{
  "num_hidden_layers": 8,
  "hidden_size": 128,
  "n_experts": 48,
  "experts_per_token": 4,
  "d_expert": 64,
  "d_shared_expert": 64,
  "hidden_act": "squared_relu",
  "moe_layers": [1, 2, 3, 4, 5, 6, 7],
  "router_score": "softmax",
  "normalize_top_k": true,
  "routed_scale": 2.0,
  "balance_loss": 0.0022,
  "balance_bias": false,
  "router_z_loss": 0.001,
  "router_bias": true,
  "shared_expert_gate": true,
  "init_std_router": 0.0153,
  "lr_router": 0.000996,
  "vocab_size": 8192,
  "norm": "rmsnorm",
  "norm_eps": 1e-05,
  "tie_word_embeddings": false,
  "optimizer": "muon_variant",
  "learning_rate": 0.003,
  "beta1": 0.95,
  "batch_tokens": [32768, 65536, 98304],
  "max_seq_len": 768,
  "train_tokens": 257500000,
  "max_steps": 4344,
  "dataset": "wikipedia_en"
}
Below are experts of layer 3 (counted from 0) of a mixture-of-experts language model. Rows are named router (the router's row for the expert), up (a neuron's input weights, with its number) and show model dimensions 64-127. Each number is 200 + 30 x the weight over its row's rms, rounded and kept within 0 to 999.
After each expert's rows: "gets" lists some tokens that make up at least twice as much of what it gets as of all text. This comes from a sample of Wikipedia text that the model never trained on. Tokens count by the router's weight.

# expert 25
router,121,210,181,175,210,197,175,197,212,151,210,202,173,217,189,224,221,212,233,200,206,188,219,159,164,221,163,195,182,146,245,238,164,209,204,238,199,167,199,150,211,207,162,234,218,201,205,217,237,175,197,249,163,248,184,214,238,226,241,161,219,200,184,200
up0,170,223,196,135,201,197,180,193,212,210,196,175,250,195,242,169,239,211,171,159,195,193,260,197,196,187,209,156,177,197,227,238,128,205,210,218,187,269,202,203,214,191,191,142,154,244,229,147,193,162,154,146,188,231,187,192,222,240,198,210,184,178,172,198
up1,171,220,156,202,171,164,210,254,200,234,181,237,198,181,185,226,146,174,240,235,193,144,232,200,186,238,181,237,212,171,204,166,234,235,169,213,242,205,220,210,178,208,208,211,202,233,191,251,198,186,155,178,193,209,251,195,225,246,175,216,171,205,200,256
up2,178,168,137,199,234,208,173,197,227,168,206,236,244,202,242,185,231,248,217,218,210,158,188,185,179,129,198,153,157,209,163,190,149,183,248,221,177,206,199,168,175,252,188,166,220,261,215,188,241,164,170,171,243,206,178,139,194,220,241,173,195,167,226,181
up3,219,190,208,186,170,187,191,152,196,217,247,192,231,184,242,211,175,218,216,207,205,160,190,175,228,173,163,207,150,196,209,233,173,146,192,163,238,212,211,209,208,183,214,208,219,255,188,187,169,219,230,239,195,220,179,194,269,157,182,205,164,288,243,221
gets: " ", "1", "2", " $", "  ", " £"

# expert 27
router,142,168,148,196,201,212,205,184,202,210,257,200,136,211,219,227,155,135,202,212,169,154,183,152,172,195,219,184,188,150,247,267,181,176,214,223,227,194,196,163,224,197,152,226,210,195,212,175,263,149,216,232,186,249,212,196,256,232,221,199,211,224,183,228
up14,181,221,224,231,252,186,156,186,218,197,200,235,205,247,168,228,152,207,205,210,270,214,228,185,142,191,226,188,197,190,187,241,269,203,163,145,188,221,170,211,208,180,209,205,173,165,202,245,195,224,242,225,209,192,195,243,166,246,197,195,207,149,214,183
up15,189,171,262,165,202,217,197,207,153,238,185,193,163,254,177,196,212,125,208,193,146,215,193,224,234,137,258,151,196,184,228,188,175,226,203,168,225,157,186,204,225,205,196,224,194,116,198,215,225,206,220,225,223,242,234,233,196,176,191,165,208,217,176,204
up16,225,217,214,147,186,178,208,187,219,221,265,205,175,216,186,266,137,184,148,217,190,180,220,120,216,190,205,160,177,212,174,217,193,202,211,225,200,220,171,130,185,213,191,192,228,223,175,194,227,185,217,209,190,263,223,237,197,169,180,211,192,209,241,212
up17,188,226,207,221,159,234,203,183,212,208,184,189,234,204,176,212,209,195,240,194,230,176,207,177,212,186,234,179,194,176,234,188,211,183,205,185,174,130,217,221,204,176,215,229,262,150,241,217,207,198,202,233,167,250,209,175,237,253,196,169,174,239,224,196
gets: "9", "0", "8", "5", "7", "3"

# expert 40
router,156,199,200,195,231,203,198,263,187,201,217,184,169,223,203,207,208,207,204,242,176,196,209,147,156,205,168,186,191,176,187,243,203,188,204,214,223,166,180,175,241,228,124,204,214,162,179,212,219,206,194,195,186,271,228,205,271,241,236,140,230,201,179,206
up14,186,236,186,263,231,168,218,209,241,201,173,246,250,228,184,202,233,228,239,225,199,243,205,170,184,121,166,185,163,187,217,221,171,209,192,218,182,187,215,208,211,230,243,163,244,199,212,166,203,242,189,200,245,189,230,203,171,175,261,193,194,225,166,186
up15,220,170,267,169,247,190,179,175,152,209,150,159,196,183,211,212,201,180,218,212,172,202,171,248,217,228,205,165,219,255,179,168,188,216,239,215,197,210,194,192,232,196,157,164,164,171,156,222,212,231,144,196,153,238,195,196,154,177,205,235,182,174,189,169
up16,200,191,217,195,228,165,204,223,231,225,172,167,173,202,196,199,194,205,239,232,240,198,225,186,101,139,209,209,179,223,169,244,249,244,203,182,194,141,222,161,226,249,221,157,244,202,186,198,202,187,219,208,197,212,202,184,220,166,241,176,128,178,172,192
up17,202,175,240,210,175,205,177,209,238,159,200,214,145,209,203,224,213,218,131,249,184,243,198,177,209,163,170,229,206,178,243,267,206,276,232,139,195,214,201,184,221,192,170,235,192,188,236,227,201,212,199,163,216,206,260,166,238,168,268,228,265,233,228,228
gets: "-", ",", "–", " ", "'", "/"

# expert 14
router,181,176,171,168,213,211,195,166,190,162,219,221,173,189,237,199,201,156,247,215,217,191,205,164,163,202,219,207,200,195,187,212,186,201,188,200,241,171,237,160,247,232,166,218,246,207,238,194,206,163,200,198,197,190,197,194,234,205,240,151,199,176,170,166
up14,184,173,158,197,187,216,226,150,203,176,171,271,203,161,238,208,218,166,250,181,173,187,180,217,177,207,289,206,165,173,196,210,208,172,218,214,219,223,192,227,183,191,197,253,177,219,168,222,241,208,192,201,194,189,244,190,244,139,239,185,220,179,155,202
up15,223,208,180,243,205,184,192,214,180,133,191,188,169,140,223,243,183,213,243,178,236,228,156,193,213,206,193,197,224,218,183,248,181,182,198,240,178,181,179,187,235,187,244,211,262,145,240,204,200,213,207,194,177,104,159,194,255,193,227,134,200,191,191,193
up16,192,226,180,204,230,226,230,179,175,204,208,200,181,245,236,236,203,121,253,165,151,207,229,152,191,206,202,208,224,206,215,186,117,253,207,194,252,178,261,214,214,149,175,196,220,227,202,184,175,197,304,192,225,207,205,188,191,186,241,224,192,207,208,219
up17,213,175,171,183,212,217,149,203,182,202,226,191,240,188,247,163,243,215,228,194,221,169,253,179,184,178,206,239,170,191,176,195,154,171,182,212,208,210,193,201,228,185,149,221,190,217,209,269,182,166,221,210,198,242,157,183,161,185,197,182,232,184,217,188
gets: " ", " M", "am", "u", " m", "m"

# expert 12
router,152,187,170,161,223,245,179,188,179,233,239,183,203,211,224,246,231,234,253,251,190,207,204,221,183,188,167,205,182,176,208,192,178,189,205,205,205,225,195,172,215,220,164,219,216,172,236,194,237,195,181,249,189,237,216,253,233,243,269,209,207,216,132,214
up0,170,212,231,225,246,200,212,159,266,213,138,146,201,169,167,147,159,236,245,189,204,209,202,231,179,160,213,203,196,163,200,203,211,196,189,209,188,220,188,226,209,191,167,203,223,194,232,201,177,153,180,215,270,190,188,237,218,220,263,186,216,164,165,187
up1,193,160,209,199,229,174,209,254,173,240,163,190,199,220,204,216,208,185,265,159,194,215,212,229,150,190,241,227,193,180,234,178,143,189,226,185,234,171,174,175,210,195,185,188,189,225,245,204,150,143,188,256,217,200,195,219,134,230,229,206,186,150,132,217
up2,167,172,129,221,275,232,146,250,223,188,244,166,196,159,273,258,214,214,243,209,189,210,227,189,249,179,172,188,190,141,193,230,192,191,201,218,237,184,221,260,178,230,223,176,226,189,192,241,227,216,139,255,185,186,187,265,215,229,243,234,202,236,171,198
up3,167,205,177,191,170,228,189,215,195,176,227,171,171,188,186,205,162,211,212,209,146,202,165,216,152,190,195,197,197,205,215,194,223,177,183,184,237,227,154,204,209,222,236,153,234,270,140,187,214,282,197,210,156,234,196,171,226,269,239,170,205,151,221,194
gets: " and", ",", ":", " to", " or", ";"

# expert 43
router,168,189,148,178,173,240,165,190,174,206,235,244,160,221,215,224,223,197,230,245,152,175,177,190,100,201,172,212,191,146,216,244,189,177,180,211,215,193,187,115,213,210,151,224,217,193,205,204,244,183,198,224,180,217,170,191,214,222,253,199,211,201,173,234
up0,207,219,219,203,147,200,213,193,195,222,165,206,126,226,158,253,186,263,224,239,226,229,161,224,212,223,161,241,227,145,215,193,213,206,167,201,251,199,183,198,167,213,224,201,221,189,149,157,234,183,197,168,186,201,165,183,201,266,223,168,275,158,235,215
up1,166,251,135,236,215,202,190,212,192,207,194,206,230,163,236,227,181,219,235,202,178,210,204,219,165,146,206,196,219,247,151,171,239,176,223,217,180,134,204,147,160,207,197,184,185,219,207,154,213,150,183,194,172,202,215,171,183,225,158,222,241,133,211,175
up2,183,221,210,154,199,198,202,218,203,192,217,217,150,185,150,244,177,157,253,222,172,141,212,197,200,216,185,195,209,202,166,180,198,170,204,176,206,215,203,183,230,158,147,253,202,145,199,263,211,118,167,166,227,185,166,196,172,196,178,171,222,157,218,221
up3,171,220,201,205,206,166,187,287,234,231,244,197,121,188,211,176,252,234,193,140,201,196,208,185,210,185,188,163,203,222,240,215,190,229,176,228,193,182,185,168,201,221,208,198,213,172,207,240,220,150,178,212,177,170,129,184,195,201,131,242,241,202,152,220
gets: " ", ":", ".", ";", "0", "–"

# expert 41
router,152,167,189,200,217,211,187,223,187,194,221,193,158,187,187,216,163,187,219,262,162,186,197,185,155,221,164,175,164,197,200,274,133,191,216,177,215,239,214,151,194,249,199,206,231,225,229,173,193,185,223,286,162,242,242,218,242,200,217,184,199,172,167,194
up0,196,258,188,230,221,202,156,205,240,219,191,220,243,183,130,216,218,184,188,208,157,220,228,197,186,218,199,189,229,217,150,183,134,156,200,205,203,228,157,147,239,202,192,235,186,157,245,218,139,127,155,214,198,201,193,192,213,170,234,220,198,128,176,205
up1,180,194,183,244,192,182,228,210,213,175,260,145,94,206,208,199,158,186,230,212,134,187,155,192,169,195,153,218,176,197,235,273,206,162,157,218,225,200,129,188,134,189,195,174,203,167,203,169,225,233,226,208,165,203,206,223,208,163,179,212,191,223,188,236
up2,191,176,203,188,217,180,189,213,211,170,251,214,217,271,203,251,196,201,229,227,200,216,155,138,183,187,167,205,210,217,251,225,216,175,198,184,184,193,224,190,232,220,231,203,238,238,215,171,158,224,190,215,160,230,187,190,247,170,169,206,211,220,208,181
up3,166,261,234,221,199,175,194,148,180,213,212,219,232,198,229,170,195,238,181,219,158,169,218,169,135,233,170,157,230,215,218,245,172,153,228,135,203,194,194,170,237,273,192,215,229,229,272,206,184,213,219,208,222,227,192,209,192,183,200,164,196,197,192,196
gets: "s", "ic", "m", "p", "/", "in"

# expert 42
router,131,159,174,172,246,252,182,227,231,137,249,215,190,190,217,239,230,234,213,221,198,210,231,140,166,199,134,185,170,167,221,220,187,208,199,208,251,157,211,190,264,233,203,195,225,165,216,222,219,186,195,194,154,253,226,221,219,249,261,182,202,213,186,209
up0,191,206,264,206,255,221,203,214,193,201,245,278,191,213,182,121,181,198,133,206,229,207,209,191,219,207,170,177,210,168,234,221,209,159,169,174,150,238,143,223,241,229,165,236,230,150,178,207,220,228,221,155,238,183,289,225,209,203,175,173,201,199,178,202
up1,195,198,157,208,203,182,184,247,234,129,185,174,183,131,227,173,206,170,211,230,158,202,230,196,165,192,202,191,179,145,222,238,178,188,208,214,234,211,190,189,213,219,279,184,212,214,206,196,220,195,160,180,165,246,214,222,196,225,191,244,211,190,189,207
up2,170,177,240,182,115,242,159,212,187,182,209,159,185,197,192,208,161,227,193,209,214,216,157,242,215,125,197,198,188,205,211,208,236,215,189,160,213,212,173,211,209,170,231,185,231,158,238,201,265,211,226,183,195,228,179,250,287,198,179,203,231,168,187,213
up3,172,200,199,190,239,171,191,193,204,184,232,191,136,213,283,200,195,170,200,211,219,192,145,201,186,137,239,226,233,231,250,192,208,176,167,239,223,210,142,181,204,223,213,132,193,201,152,184,189,199,217,201,199,257,125,195,278,248,274,226,210,200,186,225
gets: ",", " (", " of", " and", "),", " –"

# expert 21
router,155,221,168,204,264,203,215,214,164,189,241,177,141,192,169,221,215,181,190,266,181,151,187,203,187,236,188,203,255,182,231,193,157,235,194,266,240,132,193,170,211,212,203,232,205,189,202,208,231,179,198,212,185,239,228,225,199,187,235,184,226,226,176,174
up0,184,215,176,200,223,202,176,169,192,151,228,178,146,160,212,171,194,205,143,196,194,206,204,222,230,236,158,172,223,172,213,199,214,221,224,200,239,225,174,206,196,219,195,213,188,166,205,229,177,224,172,214,232,198,218,209,182,220,225,272,245,253,211,191
up1,204,173,233,226,205,248,184,167,211,196,204,203,221,208,178,156,169,202,203,284,153,196,217,154,163,202,214,208,278,171,176,185,194,225,173,225,185,167,214,159,224,201,235,101,181,203,255,174,200,213,203,229,271,179,211,194,209,247,217,203,167,233,175,190
up2,179,253,196,180,225,195,211,198,172,155,223,227,211,244,198,139,236,245,202,195,170,186,150,200,176,277,156,203,192,111,218,216,206,235,196,203,211,200,164,214,219,161,213,157,221,203,199,165,191,169,169,225,231,219,229,226,182,207,169,202,190,212,223,238
up3,197,195,244,181,157,206,182,208,115,227,247,158,169,175,201,217,165,190,147,197,188,152,175,210,191,217,168,178,237,196,210,201,197,193,212,249,187,192,172,228,133,158,213,232,203,116,178,202,217,225,214,158,213,251,211,178,229,192,258,148,186,214,198,180
gets: " |", ";", "ec", " —", " an", " —;"

# expert 24
router,167,167,152,207,242,223,208,218,180,169,239,192,194,220,200,216,210,205,201,221,159,168,200,171,186,256,211,188,185,183,250,227,147,202,223,198,197,176,231,196,216,224,184,128,256,216,192,225,276,191,181,259,150,222,201,186,235,198,212,185,191,192,144,199
up0,210,183,187,197,167,203,229,157,187,177,199,223,220,183,220,260,170,220,199,217,171,215,186,149,228,225,168,182,205,224,217,240,180,214,212,189,243,218,237,213,208,209,183,187,230,219,172,223,209,250,220,262,149,139,224,188,202,165,166,207,195,167,197,202
up1,222,186,203,154,230,159,182,252,192,188,191,218,172,190,157,245,217,179,165,173,205,171,214,172,230,233,202,190,188,199,277,215,169,181,203,210,140,196,158,230,206,143,158,188,176,184,252,197,203,205,211,241,179,159,200,218,200,139,191,192,255,199,187,126
up2,165,212,192,202,222,192,203,231,186,222,226,225,224,223,193,187,208,193,202,226,174,196,163,174,193,247,178,191,227,126,282,159,153,168,192,244,182,220,191,202,212,206,222,206,246,239,207,206,251,245,207,200,150,216,208,207,144,183,207,182,154,226,222,208
up3,206,140,175,138,226,189,223,179,217,187,204,229,182,174,222,225,212,198,208,225,229,259,161,186,226,222,209,197,220,236,203,184,220,215,155,238,186,170,223,213,208,212,251,187,218,177,212,180,226,250,140,188,188,208,152,183,231,199,201,167,177,213,210,194
gets: "ed", "ing", "ated", " made", "es", "ate"

# expert 8
router,182,183,191,207,248,219,216,235,223,217,219,205,165,219,227,250,174,198,208,209,218,189,195,210,172,286,184,228,181,161,206,227,175,192,204,186,242,103,212,141,248,218,212,151,232,204,203,226,236,194,213,235,187,229,211,213,249,217,268,154,231,227,178,201
up0,188,220,200,191,172,218,184,180,229,173,245,196,184,195,174,266,233,185,177,189,193,215,212,118,190,175,204,223,177,182,172,202,197,103,180,174,247,160,207,207,161,151,179,154,207,217,227,191,248,171,219,224,159,234,168,216,225,231,220,224,227,221,237,225
up1,206,127,187,250,120,247,196,203,233,170,237,147,234,204,223,200,174,199,195,214,218,200,135,227,171,192,186,192,210,193,214,227,226,201,197,205,185,142,199,198,170,215,181,143,235,163,242,218,230,221,224,185,166,230,226,134,245,143,260,180,224,179,189,184
up2,204,205,191,172,251,198,237,172,202,185,202,203,217,215,202,208,212,188,216,260,140,179,160,165,145,228,239,260,212,189,199,202,187,234,226,155,230,131,160,171,162,164,187,200,207,158,220,196,210,230,196,207,169,219,207,165,202,225,193,161,223,219,139,231
up3,177,232,243,185,204,144,202,205,170,127,243,239,209,170,203,205,168,248,197,216,196,224,217,202,222,173,163,171,197,141,220,210,204,184,219,210,196,161,180,221,246,153,231,266,169,233,197,179,233,201,170,218,165,195,220,262,192,204,237,195,179,204,225,215
gets: "i", "a", "ar", "u", "an", "o"

# expert 45
router,193,194,164,188,257,243,160,225,198,181,245,197,180,212,199,227,213,230,228,207,196,175,134,203,134,271,121,193,205,164,265,239,173,222,188,211,205,177,202,179,215,226,171,237,241,212,257,186,231,180,203,222,176,267,226,201,219,200,237,207,217,203,170,209
up0,192,215,222,197,222,234,175,206,207,237,205,178,191,231,155,233,141,238,231,223,238,217,218,168,207,267,189,168,227,184,229,182,162,184,202,145,187,233,195,238,175,229,218,230,172,239,197,211,225,209,151,203,185,210,243,216,210,230,290,228,204,190,183,170
up1,170,150,172,210,239,203,167,187,105,211,168,233,180,213,211,169,185,188,196,215,206,190,222,157,242,178,162,186,214,251,230,255,206,232,184,201,200,207,173,143,202,197,195,230,176,166,240,185,239,171,196,166,204,181,186,225,180,177,180,184,190,217,253,228
up2,220,186,134,232,145,196,200,179,196,178,212,195,257,173,173,169,245,254,221,251,221,158,153,229,219,224,193,155,145,143,192,172,195,220,223,245,219,192,191,195,209,234,214,177,208,209,227,180,227,171,190,224,188,232,188,228,178,177,202,164,168,193,206,238
up3,210,196,166,227,223,201,194,157,220,152,146,181,194,231,229,234,140,205,171,222,199,189,244,224,187,194,237,180,157,220,190,202,201,179,211,155,228,205,231,166,263,182,224,199,205,227,229,186,226,182,233,191,181,198,191,204,181,156,251,184,210,152,203,169
gets: ".", ";", "\n", " ", " as", " –"

# expert 44
router,194,181,179,193,201,232,174,199,164,161,229,162,175,182,208,214,221,199,204,213,171,224,198,206,125,179,121,188,183,167,193,256,200,193,222,258,211,185,213,182,253,210,173,244,249,160,201,212,209,183,178,215,163,219,208,211,212,241,226,242,246,180,185,202
up0,189,217,188,225,170,239,193,208,185,230,240,217,179,186,171,223,234,163,173,255,153,218,235,122,188,240,174,153,235,208,253,183,236,189,216,235,278,181,169,199,214,201,211,207,218,232,198,175,222,229,174,223,182,199,198,124,207,220,189,200,154,176,183,225
up1,228,189,220,208,212,221,162,177,146,168,235,155,134,219,245,194,203,175,209,228,216,245,234,231,180,222,169,172,205,246,240,254,145,172,212,214,204,156,242,219,157,186,190,223,257,225,160,140,217,200,202,195,253,224,152,191,197,197,248,226,188,196,196,198
up2,196,153,200,217,195,212,218,187,205,210,224,167,181,180,237,202,173,196,206,234,167,192,189,186,192,160,229,185,172,192,224,237,152,216,236,212,233,206,227,223,203,188,159,198,205,225,285,200,144,155,235,205,196,214,226,205,135,227,254,195,236,186,114,152
up3,193,205,177,219,278,200,216,260,235,178,202,186,189,208,159,242,244,201,203,246,226,241,191,178,226,183,182,210,166,180,245,195,236,220,188,223,201,181,203,188,172,162,220,180,231,227,185,182,245,194,229,210,177,188,171,215,195,173,198,191,244,147,197,191
gets: " (", "c", " ", "g", " D", " d"

# expert 38
router,172,176,160,207,243,218,201,243,189,188,230,158,178,253,237,211,214,178,184,213,188,185,193,221,182,257,157,165,218,194,234,253,171,170,185,221,240,179,202,200,215,183,184,178,208,182,195,182,238,180,168,214,202,242,234,232,219,261,252,175,214,175,170,188
up0,173,183,174,213,251,167,246,205,199,218,229,176,191,249,205,258,227,191,199,200,186,215,250,240,184,235,147,202,247,168,211,201,208,234,186,190,240,173,239,214,221,224,189,237,191,169,236,234,226,196,193,258,230,196,257,239,169,227,240,206,211,211,145,166
up1,214,212,193,167,193,264,236,138,213,161,197,224,181,203,220,173,192,204,172,194,173,182,181,204,235,172,159,193,172,186,214,225,174,183,208,198,187,186,199,157,250,202,220,189,187,166,217,181,198,171,171,175,151,209,207,169,186,204,237,178,268,227,173,211
up2,181,237,214,174,172,199,233,243,205,196,220,172,195,208,170,232,191,207,212,224,256,186,175,180,198,200,189,201,180,175,214,223,232,194,206,231,188,213,244,162,171,180,224,190,219,167,210,195,140,213,181,207,216,205,229,189,182,218,225,217,196,180,236,207
up3,250,178,171,206,143,209,223,195,229,196,188,179,190,243,185,272,220,198,218,217,200,192,214,178,186,264,194,202,185,230,246,238,217,187,204,258,255,177,211,164,167,192,202,179,221,197,200,142,210,214,221,184,190,236,179,190,208,229,274,197,224,162,208,121
gets: ".", "\n", "\"", ")", " that", " which"

# expert 10
router,153,166,170,215,250,259,151,226,207,197,243,191,180,188,196,202,167,201,201,217,184,198,179,202,181,203,209,178,180,203,215,192,134,225,179,217,195,179,192,164,192,217,178,164,208,201,231,225,239,134,188,212,197,246,214,232,258,183,265,183,209,155,172,188
up0,195,191,141,190,186,219,186,219,255,169,258,193,157,238,210,164,191,227,177,236,173,223,200,171,195,179,220,205,235,225,150,190,210,196,214,174,162,169,237,182,164,204,212,176,189,175,236,204,206,161,205,181,187,185,200,196,202,224,184,172,197,234,177,170
up1,187,150,168,196,170,222,184,202,211,193,180,178,187,200,235,174,201,184,147,189,199,187,185,200,191,171,193,226,199,259,156,201,199,214,200,138,177,195,231,197,231,192,163,140,173,230,208,176,249,118,203,179,238,188,219,164,188,255,227,227,194,180,203,206
up2,201,164,223,199,211,227,172,184,219,214,243,275,220,167,198,204,156,197,209,178,225,172,198,214,188,214,163,191,209,187,167,217,199,205,160,205,247,230,198,225,219,171,211,184,215,199,199,194,264,186,193,200,178,164,149,151,162,189,252,156,154,165,195,168
up3,178,170,203,164,201,251,190,216,240,164,234,215,199,160,214,184,241,161,180,173,244,184,172,193,156,197,205,167,200,192,203,196,216,247,248,217,192,224,219,182,123,212,203,219,232,270,204,246,221,222,157,168,218,180,191,136,195,212,267,197,227,159,184,255
gets: ")", " |", "-", "),", " information", " election"

# expert 13
router,155,152,203,229,255,215,238,203,211,197,234,179,158,213,202,191,229,180,239,222,176,158,177,217,182,239,176,177,168,130,233,225,176,214,173,213,219,155,231,187,245,251,191,187,220,213,201,259,250,184,206,214,181,237,228,270,207,236,219,194,193,175,184,206
up0,169,260,213,190,205,140,204,191,261,227,208,209,206,204,177,153,197,200,229,213,187,179,184,177,208,238,165,215,181,226,214,174,165,220,244,169,202,222,197,144,169,211,171,132,163,166,217,217,190,190,164,190,222,210,192,208,165,234,247,230,162,186,214,228
up1,221,195,202,229,215,162,151,228,227,237,141,230,225,129,222,202,204,180,205,202,222,231,219,188,187,194,181,178,190,177,192,172,201,230,194,211,189,240,167,209,163,229,278,187,227,128,223,226,258,176,170,226,175,173,157,224,177,186,194,205,197,161,205,199
up2,163,168,168,217,234,213,212,275,229,227,203,199,227,167,209,203,225,171,216,211,190,203,220,135,200,140,200,222,207,127,198,214,218,242,151,213,220,201,242,190,170,217,218,174,238,156,200,199,214,147,177,218,214,178,180,247,154,201,158,235,220,192,170,203
up3,219,167,212,227,176,205,209,195,189,219,161,234,207,183,211,216,199,214,294,153,222,220,174,220,201,213,174,159,207,222,249,179,132,200,203,208,150,187,198,213,218,173,201,214,215,240,217,200,165,211,216,179,205,210,204,153,192,213,227,266,162,162,194,181
gets: " a", " was", " is", " as", " with", " the"

# expert 11
router,146,181,207,200,243,216,210,210,203,173,225,229,192,243,230,253,239,221,173,212,181,186,219,197,176,239,204,186,165,184,221,189,206,194,186,242,179,179,218,181,237,232,184,178,239,197,203,251,248,176,198,263,161,249,206,249,224,224,265,182,214,170,174,174
up0,154,202,191,160,221,205,194,163,157,174,200,149,224,212,222,185,188,235,203,240,206,269,209,237,189,221,207,228,196,168,140,199,196,177,229,217,218,196,214,164,206,261,202,218,188,210,238,246,195,171,212,235,205,191,176,164,186,251,177,121,150,210,228,215
up1,221,180,174,203,229,243,259,218,187,151,205,215,176,185,204,166,219,215,179,217,175,215,215,205,209,210,156,200,195,169,197,181,204,135,191,194,202,233,213,254,205,248,271,186,238,238,209,240,245,208,182,236,163,159,193,205,201,232,221,175,196,191,207,191
up2,198,209,206,189,215,203,189,199,209,170,199,197,184,217,188,214,144,194,175,171,219,184,128,189,208,234,190,173,226,192,172,201,155,229,185,201,178,186,216,219,153,220,128,166,194,184,143,254,180,187,155,200,219,240,218,222,222,240,264,163,223,117,261,231
up3,192,208,204,240,233,163,218,188,230,201,201,202,211,237,226,200,213,228,193,253,152,158,223,137,220,158,252,212,235,249,219,170,124,220,197,234,231,183,165,194,212,226,235,218,182,210,165,207,232,209,218,203,250,154,159,161,199,257,211,167,219,172,175,170
gets: " in", " of", " to", " on", " by", " from"

# expert 47
router,170,198,160,210,210,240,201,209,207,197,253,151,193,192,242,205,227,223,195,224,180,177,185,162,192,219,202,180,209,160,245,207,172,208,209,210,200,166,222,187,233,198,203,147,241,158,213,251,270,197,183,236,156,236,233,217,225,206,238,169,236,171,157,196
up14,235,230,225,166,141,230,109,174,235,207,238,200,187,220,246,176,192,269,186,199,213,160,178,164,186,217,208,175,222,241,183,193,235,182,235,236,188,234,197,190,188,206,230,198,203,121,219,222,199,117,150,177,183,227,212,234,252,224,193,197,213,197,211,246
up15,185,200,178,132,213,201,173,227,132,192,164,165,181,211,196,197,193,262,177,142,197,196,219,249,196,242,204,245,194,171,193,204,231,221,235,191,161,181,216,252,153,215,226,221,176,239,194,239,255,217,194,206,198,193,205,221,227,227,223,164,165,214,223,229
up16,147,164,214,167,159,198,160,209,215,193,238,172,174,198,240,193,250,225,221,238,225,216,145,159,187,153,187,198,221,186,248,185,205,202,182,200,189,229,148,175,225,224,180,155,162,152,200,223,228,222,173,176,192,191,213,259,192,206,183,198,144,171,200,161
up17,163,201,192,208,215,239,198,221,237,217,239,218,170,181,220,194,223,193,199,179,193,224,214,149,213,250,191,238,202,218,228,158,223,228,211,163,244,173,145,186,195,189,181,229,123,234,180,231,198,219,194,167,190,195,204,205,185,210,231,202,190,226,172,152
gets: " was", " is", " to", " were", " be", " had"

# expert 23
router,155,178,212,218,210,212,203,201,171,230,223,218,149,193,192,231,212,173,215,236,193,199,215,171,175,206,187,163,210,156,274,220,148,200,222,241,206,147,204,178,227,212,147,209,195,183,200,193,265,164,223,242,184,229,209,230,217,215,234,188,203,207,190,215
up14,169,228,209,204,169,214,162,234,251,206,211,168,147,210,191,224,226,237,143,149,180,231,195,208,157,210,176,198,186,204,189,145,182,199,176,225,194,169,182,194,196,161,178,131,189,183,214,180,221,201,218,227,167,198,131,171,219,232,190,208,167,245,138,234
up15,238,190,217,208,200,238,219,116,139,241,196,218,185,240,211,236,171,181,211,264,209,184,214,235,183,215,245,181,194,207,185,148,154,194,233,219,207,198,238,201,179,217,176,217,268,217,208,174,213,158,200,221,175,201,223,229,171,241,258,192,177,123,184,169
up16,220,232,208,206,218,211,180,219,206,243,176,197,178,200,188,247,200,183,210,203,202,228,222,211,214,237,170,224,198,169,235,197,215,200,238,194,245,209,158,161,198,168,206,208,218,233,210,162,229,235,149,268,203,225,259,204,208,201,133,215,177,185,151,178
up17,209,223,174,244,197,171,195,224,192,228,218,198,191,215,173,214,167,198,225,256,166,193,127,295,195,185,164,188,169,227,195,205,185,183,205,164,149,214,190,169,225,248,187,191,186,195,182,171,262,139,177,215,186,200,214,200,112,202,208,177,189,228,250,239
gets: "1", "2", "3", "0", "4", "5"

# expert 37
router,153,197,172,194,213,200,205,220,175,166,225,181,180,190,193,197,232,177,193,241,163,160,213,180,196,200,176,171,176,171,195,191,165,214,203,245,214,150,224,160,205,190,202,220,222,167,248,182,228,130,205,255,171,208,219,224,220,201,214,203,238,227,201,185
up0,220,168,176,279,184,192,210,192,139,189,204,204,196,241,212,202,206,233,209,236,215,184,185,228,191,210,181,160,229,196,155,215,196,236,186,133,191,162,173,202,236,190,174,208,172,213,185,213,273,170,190,157,164,251,263,251,221,185,203,169,213,183,168,160
up1,195,189,233,180,207,204,203,194,151,205,187,216,212,142,179,217,215,177,206,198,246,206,225,197,166,196,258,196,222,188,211,167,169,200,194,199,171,234,202,231,235,170,148,262,162,178,271,163,245,173,165,204,168,212,223,185,206,221,189,209,212,176,107,167
up2,175,223,223,165,239,194,207,197,205,176,175,139,152,195,180,186,233,171,234,188,211,236,233,198,220,212,192,177,148,166,186,195,231,157,200,166,216,191,153,214,205,215,198,172,200,190,229,195,180,157,200,254,190,203,173,209,217,215,156,210,197,218,179,203
up3,149,152,181,186,191,207,209,180,155,220,227,197,158,191,187,209,189,196,236,209,170,238,186,245,202,254,179,140,193,171,138,226,185,169,231,210,194,192,220,201,162,210,152,245,203,187,217,166,208,186,201,192,198,184,243,215,226,234,203,236,226,170,263,175
gets: " |", "|", ";", ")", " V", "u"